From a checkpoint of a small mixture-of-experts model trained on Wikipedia.
Size: 13 layers, vocabulary 32000, 89.8M parameters.
Experts: 32 experts in each of 13 layers, 224 bilinear neurons an expert.
Training: a variant of Adam for the experts, 7271 steps.
Below are experts of layer 2 (counted from 0) of a mixture-of-experts language model. Rows are named gate (a neuron's input weights, with its number), up (a neuron's input weights, with its number) and show model dimensions 0-255. Each number is 128 + 24 x the weight over its row's rms, rounded and kept within 0 to 255. Numbers have three digits each.
Before each expert's rows: a language model's description of what the expert responds to. This comes from a sample of Wikipedia text that the model never trained on.

# expert 18
Periods and abbreviation dots. Sentence-ending periods and dots in abbreviations and numbering, such as Inc., Conn., V.I., 3., plus dates and numbers in table cells.
gate0:110145114123119131148132123166134128106125141155128144085128109133155183107166144117122138122137186187106136134127133126198107145137102155112126152120108161168150102120169127137103100153146139156113196148092109111128158118111151154140121143127115101121113149082100144110112155108150143119172145121111132102107140122173181142115107106153095078118112119137114086125120151149102129139102132123135124132093138110113126109116176149181077156110115109146092099086132148123142170123156180123119105173126129138133143117098127175127129102153100096152132131160171073135103159145118155145137113112126133095141143115100123100130118145132146109161104107135147099108163077132120111097158131159144123119115103068124062159154100141127131118148134094116106118101113136138140151130127114
up0:121120161124119106118111167091129102123120133116088103121150128118138117122113177054177112078089115113150100172145119151101136119136172101150099123110132159128135093139123150123134080085133138097192134133126140112092159166115130089078142124134129133121098128161142125148154112107110171095138103101126120130120098140088096075103149161142123126181119134103111135161144133153132133112099110138095141119107131133085108112143115132101148154090150120124188157154134163144130124136131115126130180137136120119140134148116132102125086129118069159096135116120137156112075138107128144137120162127129170105134107112127142166120142102165144172093125114138089163138132115162141116124114099149118135107175124155127139138102122115130134154077132171098118137115142155121148088113115075
gate1:124112087122116116131138090093083167114200108149153120080134122183137167118124107144120146154093106121123117113129109144168141109126117113105137126141174150163126197140126148117133074106130124134109128120118134134141145101120122119123152126121139141088159113149129180135159128155129117104125120117086113118135105111138125132167125129165114127111141126127127126123127126129154124095119154081120149177143103143123112125104139101114075093119131164145079131148132150134141093128147141129166191105138090098129114146134153096158172125112123127138137118168155109123108138141122127155148106147122126100084090118087170128097117095094127107109150154134130113155122145104144157087168095158098158098124136104124148110192143137124203111152142132098137114129074139134129165134082097
up1:125133147142121110091133129070086146121151113141125135074152146179115141162131099131142160130138128128134115121088144115103110118129123085103166121107119093147111135124131173154122121144149109108114126149135157156124137109098115147117180127114122133073106113145156124113122144118113155093126125130087129120104097130093127112129119112121104132117124099112086122075129117138157133141095165097125157135105128153102167151125114094114111154079144149127104128109115170115123089093130127130147126123118094116118128149119152141142183155081138110123142166137132131082107114107137073145150079141134111152146113154145132108154134140117158075111145169123082118122122119080172153106198129152128179126074142121123133142135141127114201120133163151100142144129102102138179134144078095
gate2:142126097135136134113100134158126140137119122090145109132112105155147167152140126108122137134087153192118174097152099127110087125144148132124093157162109075133154131102099121129111118130131112129076152116146133120160115134139118131169109100162142096116091144139134137124122137129133125113109130136156140118145136139161136145141140121180183156139165132115142150094125144099087135143168102185126093068156111125131080139143095132132134127111139123063092139138126130180134131084123126104127112119145132134106149139133107164107104150116138126106140112147143118123153141134135149131158149090132142061087136130147127096148111142127133132187135136161160107142117104194066101154126116109096164162161135112123085157103139122158138125156137160132138155102183114137090149136163162
up2:117149141152150146114160164108153141131144125119114123133115155127133170135141147163121127165144083116105103137088142130156123104090107149143143099149152165064107114125141141146111086137126094153121110139143116185098171122140104105079134135090139139138098120115136125132147105080132115146141169096134114139118114160093143113095089091120073132111108172080136109125063097155143125125105128115115149148076133136131133115074152140082097181163126158155129128141128159101107133115132142136173107179127116131147156125151135109140196101106110159117120130131107113154100119091131071144086124140151126131127083131121142138099123167156165119087120122098125123123136139116140154084134130137132121136102141165123145119139092135162110105115122113136131100146132131170134174143088136
gate3:122143079125163124146191110092106124099136155135106112130077126143151203116096133115104175104130121153144150092142139134099113129140156104128122145076128112108140111120102183105117131153153120124107158145114132080160129157150133111119116097116137121123127154123129101106130092088092139117128124133117136117104107116106154122138151148087156089135156131092123131144129137129131156160152160173119139105091136113131073134137105098120109085122120123079140139103126104118133134122140135116073168131123107093131110156120146149129135129119145156142150109141159123123066104130120193131117125042114097123100110130108118135154123094156133144101150130137090118160137154142134145114109058188111106169117142114124109142121146137161122147139114180115159138112099153160131114136151122
up3:128146138096142127135184130152099100116063155116145081153109146136153151157144168119105114130133090143139130125173124122086145142109146106143127133091141132107077084124108163111118145149119111109163120138112128074162099136160142142137105141115110120135145141095115097108136138133101131161130135106152121104126168120111113162126111150181150131117109143106106116200120120136097097145152155178126117144103136107159093127141097103149109103137137120079119129111101123100099098145138125152083115105130091059141146095113140150119096100123166142132151066153146113130054133130107106096131104114139137136090101125163127148127130110141128135128134163145142083121152127162119126137127106160128095163123160111118102150121123125134119125123108137146158116051098150102136093148158143
gate4:118146152113109137093134146095121096126105157140149175152110104151141144139136139114155179111098119129124114146131108126141112112113112162112095124128094179152119138151115184144143133128107111141138100087111120156077169121121135108121124129106124151140153137123063115153159103119150104096122100089156118116139131106141147143126139150112120120148145132119111120124138133111124142114125141127143178095117126120143132164076129128146117118105112096159118125134131093060099174127107145122070122114126180130114137158128091106130131152157124133131112089124114153143160124086128204139107143164118180130099116142088116156102145130147092156174153150094147164154118151141076134154114106081105103087127113136121102159114176127093123136079163136128099076141116109144120102122177120
up4:143159112111106144122129136102125148142143112115131117135127112156160157147134168122132126137143125140102151166151111114135167154119124096079100132137115148150133133141144084097130121129140114125116142136151135128103112115102128103095079088119109123112095098138148145152131146103134120112138080158188082162137148149144102132175156150155106114140153126115142120119130181079170162122113101077125118082161123059102118152084101095165157105127133106146106121146134122141107111134137126109103198117123133096112097147111155108132081169110102113118131107125133158102165145133142140120165127106112162106096088117117150134108102126152101174161134067109104150155122079171148083136122131119117144144156124103139169086100122107133106139116147086116101119174143160134131135116128114
gate5:117170128114103190166098098096102120124106149135183139118152145128107127093125094115126079121105109148106097118165133172120156141108153172097122126142125142139132117120104124173135124129179109131133149118111127124110053135135156187139090120153162144103151165126137134080112126117129116154106131100101159123169087106121130153147107120124131115146124126138100097135158159097126155125083138099109128078110108105167137128123152112199127101142140074124095126085129133150135139089132161132114154092092119122139129091123150138119124121103119125161123164124141120159130149129156131141114068139166206094141142148146161122144128129148157125157164123142100164110140096130119111111168097123121110120101104112124097157132120101133129142128101129143171112137156142134118100150124150
up5:116163138134143159125145092101126110138139132165110100141178127110121159105144091132105111149101094178111107106177125174131151117102141169115145133131102165142121108111113143154105126134159130153135114154134129143112113131168155132134101086144142127132160156123173135117104109076142115124114137095154134112128089141169145142120154118153116110157168129145100143133115126091111132165135131093120127085112116116142115111125097129086122149152126092097079124097111139108156170087115152105136182071096130155130127117121135176122145155114122112102133163142148114147104137105165139156117109130126140080165115117123147100157109143138160177110145141107130124107164109148092151124132082137100116099079137125130075110162155114169108101125123192157185105162134125174141126137144135
gate6:122126160158098085145108121108115136122182149107131106102112115081137166131100084108074131162129157127171140076127122130135104171143122133126100104162145085114135142080105109138113074163139132123122100118099135129138133138129136156103126139151133149133106093123113152125160077151120140118106145127091133122120152136164122118146102148103119175118141151169130153128131116091122090164111173092125176143071115148151117115138113128134085134129134115119150137139128114105121128103141113141083108138138129116132122110146159112130158071165090114139128129144121127132097079144141105115100127123145125049158112137124145101097123118104104113117126161115145155113138189121101143145108124172099092111136122119106147138101157101120134136150070154105144114123119147171075179125108164
up6:106117127136118127156145110150125092096126119164101124147139142136148140171112138158120076140140135144144134118148121145161125078139108121166129163121162158077141113139145095144133138106135074111119157114119146135108156138152113106099143135101099126169065153144134128108129136085104117163143120099125128134102139140108085087176164098127144118124135124126140096127076122158176170136118070138113118058137110101113148127153124119122180096104105147106087118108123124124146130147121126091125146120109092137072129113146176150090098124145089169104123132082099113130175127134156158083118148094122116133120141126150083154152135120166103127115122090134135141156112176136135150143124115118132101140120153114143101128119104114120058140130172117120126110096142166137154157119121105
gate7:131146121143148136127147154118124131146107121105138170125148140106121117129122163119111096076148147143133142138121143128126124170082109101052174130127106180134147121121164128129124107113147116168101116133170121116107123114096108134125078134153091145203104138145152101098147140123084114175125118140130117139167131136113113121087150126125081082148138096116151112152111177127167127125128153135149144118132144089123173097154129073134137101133143124135103136117102133108116113141139212094118139106084140142113095138129165124190144138153132104147131103093124172126118151136143152116109110098141140147119101124135120115160102124149124137123138093117123192105119109155096113128191174096125110151113124123121104169122126129111095121160134082111089111112145126148131174132130135
up7:125127160096136213095156162143105117147140155161164113101145124126127129149158162126120100152122099102096123114124123129133153089084138132082155176128126137157138094100144134109116147086137125164117117130156127090097158080131127125126098119176113121134144124083153176176090126103111104186136132127163095144121093125138137172040097135119134093132103139115157131136149132094106195124095102120154098102114133084096130105126146144156085151132113128118109094115130119157140194102136188149114116140153145106118112102134116115145130115126083109117144116126123137152134139101116157151141094132176138117132124116136087128123106129146139143152136082103175129127127143149103121120129108113143121121120141123123110101140119131131144098177136147116117115115138135133138110091145120
gate8:156147131108130141100118111105178147135119138104090091132109113107087152135152133118161109120171125104112139125098165090060157160134123130175149128127115154123141128137146119130147102092113122159081152139149114140175099140089135155113073165170120085133124119114166147123114145123104123115109138159137151125130141095086097172079131110097122112145126107109102186142096162100150166123121122118157086077104141111152130143159106096128097101150115150137123128066126121116086125101129107115133122124131137153097087112119139147110144126140163097115125158140143126088162082132109174168155137109106107124109114097123134105156107151133143124130117107124129126097127184119113105096103183126149140134115127080102141122155153150106135133162129100132124128162159119169120115110132165
up8:121132152056121124142137168151108116128116154134138145116104102148123095093144173104121086087109147150154059157144149138109128089098151150114108122134156140191140122126112098155144164114103120097149152130103127101121110120124147153166145078108125175107163164100124146124151150115172176146153123079109116118116122131131103117135151144144170122127143110125119131122140144211131108153140083135075115128155134103161106141121124164161150152101105115128113141155143139121100101164123101114130164116104109143170120139109107116176098072146145144104150088115140139126086131181105108119103151109156159130087124145113129131130109129113136139129119177107134137100119119093131149158151122144112105168120122144137109132115120135106145126094151144175125072131123128108140120129157139
gate9:138146143152138083139119173128097153119139163127087127121168112136134087092096166137144121105103142113056102156163124138163174113149127133128155130128097159090130123136122104086120131135156165101143192143150155153123102148126142112158153139096157116182138146112192096101137130147163110128137105167110155144147163116167143114158145133143151114133127113110110137111106158181122139116168120129128088108149115126140115145151137114078125108124131146155113125144131134111171162153123177072152130127146107137131126127126107176142116143129129115099106092091141117110113129149144183123122179156138129125129126150093130108083143138176178117114065123144095139116120111154177136119150122137131177142125129091134101148107091138137132112125140113157120132092119124164138133122140115
up9:143127160159116082113151161153112136117159166165086115100146109130139080073131158135136162142132142125075124091159142108133158100159159154121161142133109142096124134137120109056101162150152126117146147143118135152135109130165143123166144148123152086134137126136177128083117100121147096162122136122139135150128149134117115164145116143115161091121132123101114144109101146157124098108131092106121103086113125137137104158129120103088119162146158148092128104143121106138138160161139145089135149142132109135157144131108146167161101125121108128123103137115146138114109141129122140130147166124144096102082092137104133085100123146192187137127083143118089101117140135164172139122135151146147162157109129120128145133177057156164139104129141133143125160114088149185119119134121148
gate10:125122129139132150121167130172135084136122093181117161176125096117174103156124151094106142143125106157133079138116143133125161081160119150098069149149120128115123132128133146149149149135141133142102146124131142119117118128149134135165142127118137113126151148109123164105115142117160150109129118162168127123146115104096167153134089120113054143136142147091143145115104142123091147156090164150148160130164113121091121147127126141124155140123165121110149120136127115035088148124132118121144099176123141128137144129138140123131086141147077151138121117127164128134134082120120129113162124138131115161077137159122118175104121140127101142140115113137148126186113179136127094125141122128101099173135140160119143091135079110110085113134151139164179136185140143085116158161146125
up10:126105130128161150129150049120177154134169137056147116105127168116089146091139126109128105129147146117151136109108133096124089164109124095171125116115109128133126124122121148101117102135152123128163102144095134167124145114119136160113141136161118119142135125125171084113124110110124101134140139132080119125078133097187118107095167151089146114134121124172110104130141156117172109102121156078131101125099142099137163096111142114116113074154143122118130135088119104199134144155124145115090150140096141109104124110125117155124157131106138127133131127166103094146125116122150100077156134143099109099142165127113161102131087098129141149074131136146130125094166119133138113137092133109160126112108115093126159164097154140152150135127133149075090125123095109166129090129128104
gate11:151102158117124136152160182121156122160140171106163143127154124113120107120128101142151132124102164146149182120145124195143123139139128129121144126132098124156137113106120121093119140133154114113109147148114108111119159143159137081107121097086106179112109131109119108122087141147144093147134118127153102139164128136098130110132083197109097134166139114056165116135153116129125109114096098110114122117110142150141091081167112103134172125117142125133129124112121141131153126123110121138107128132116187138073126112130142148091139115081119117123128100106118169092132175117106176169155111127150129138185130095143145123150115114107081168093103079138125096126127133160086128130143089103117113156134142162130086175120135143113133112092129153127132147198127141115144130103137135
up11:127144124153142141156134144151143081130099153095106129127116098115169112136081090196129108170160177106142147103136134123174167155196123121174147117100150085140112119120107117140140176094120150100111124116093151159147074150110133152158143167149146100106122135113154104071179146103151140169130103158168136125153175111088167118114102107125148182139130122130167170150110147150128120171117114147143123153190129141165110088127127141164157109116124119122166129109148118112121123142113093157136122120141119131124103149151119124128117131123188118151126154129117160125156150149133151153144132119125157171129174166136105112144143164140122130153133147139127117144116137117088118158123117154128137177136128138128104152113131130100133161109146162120141143151146115118140132142178138
gate12:130170123097160153147132069108125073117110101119086160183062124109165154136063121103149109157115118151151082130144114144134073157112107105164150134115132097182094138143128128099151175112128109109081113143176120090149155149089152137132171123107134149123113142091158078118156165156101125113111119135107140115106134113164127129127146099134115109153146100120085115149138147161130111144148137147121100138140131081136171135162106118095168129146150137116105139118118145115141108160114123135143147125116125133144107123122141137114169130120119126091155129140142134121088124076133176142178145100116129167162171119150111119147138132127144176106154143147130135148136109155095157124109112135120120153123142120141096123162146133168153105121129155126096116135125112124154146133191108
up12:129099164127144145120179137103153100127179148105191125173126184071112155143147163136165116127125121129134109117135085114136122157122134126123115105124147160134132130132105129137145123101115118141130126127117150172115123128157128111108122114130130162093176115087127121147074152069095126126163113123114123097140161172155154120128105108129141150104124155178140101198096123094092141130120168146126136182118128142123088126130114129133149126161097110134148145120120124123108126128137126128115124131124112076093128129129109096095139101085167133168139111157115104169108132099140109141093074165140152120103121132124134125124055137108162120157142156131133112144164170104110133160167074132116117136114139139127126117158162154107098114058122129107141103143096120129112117135163138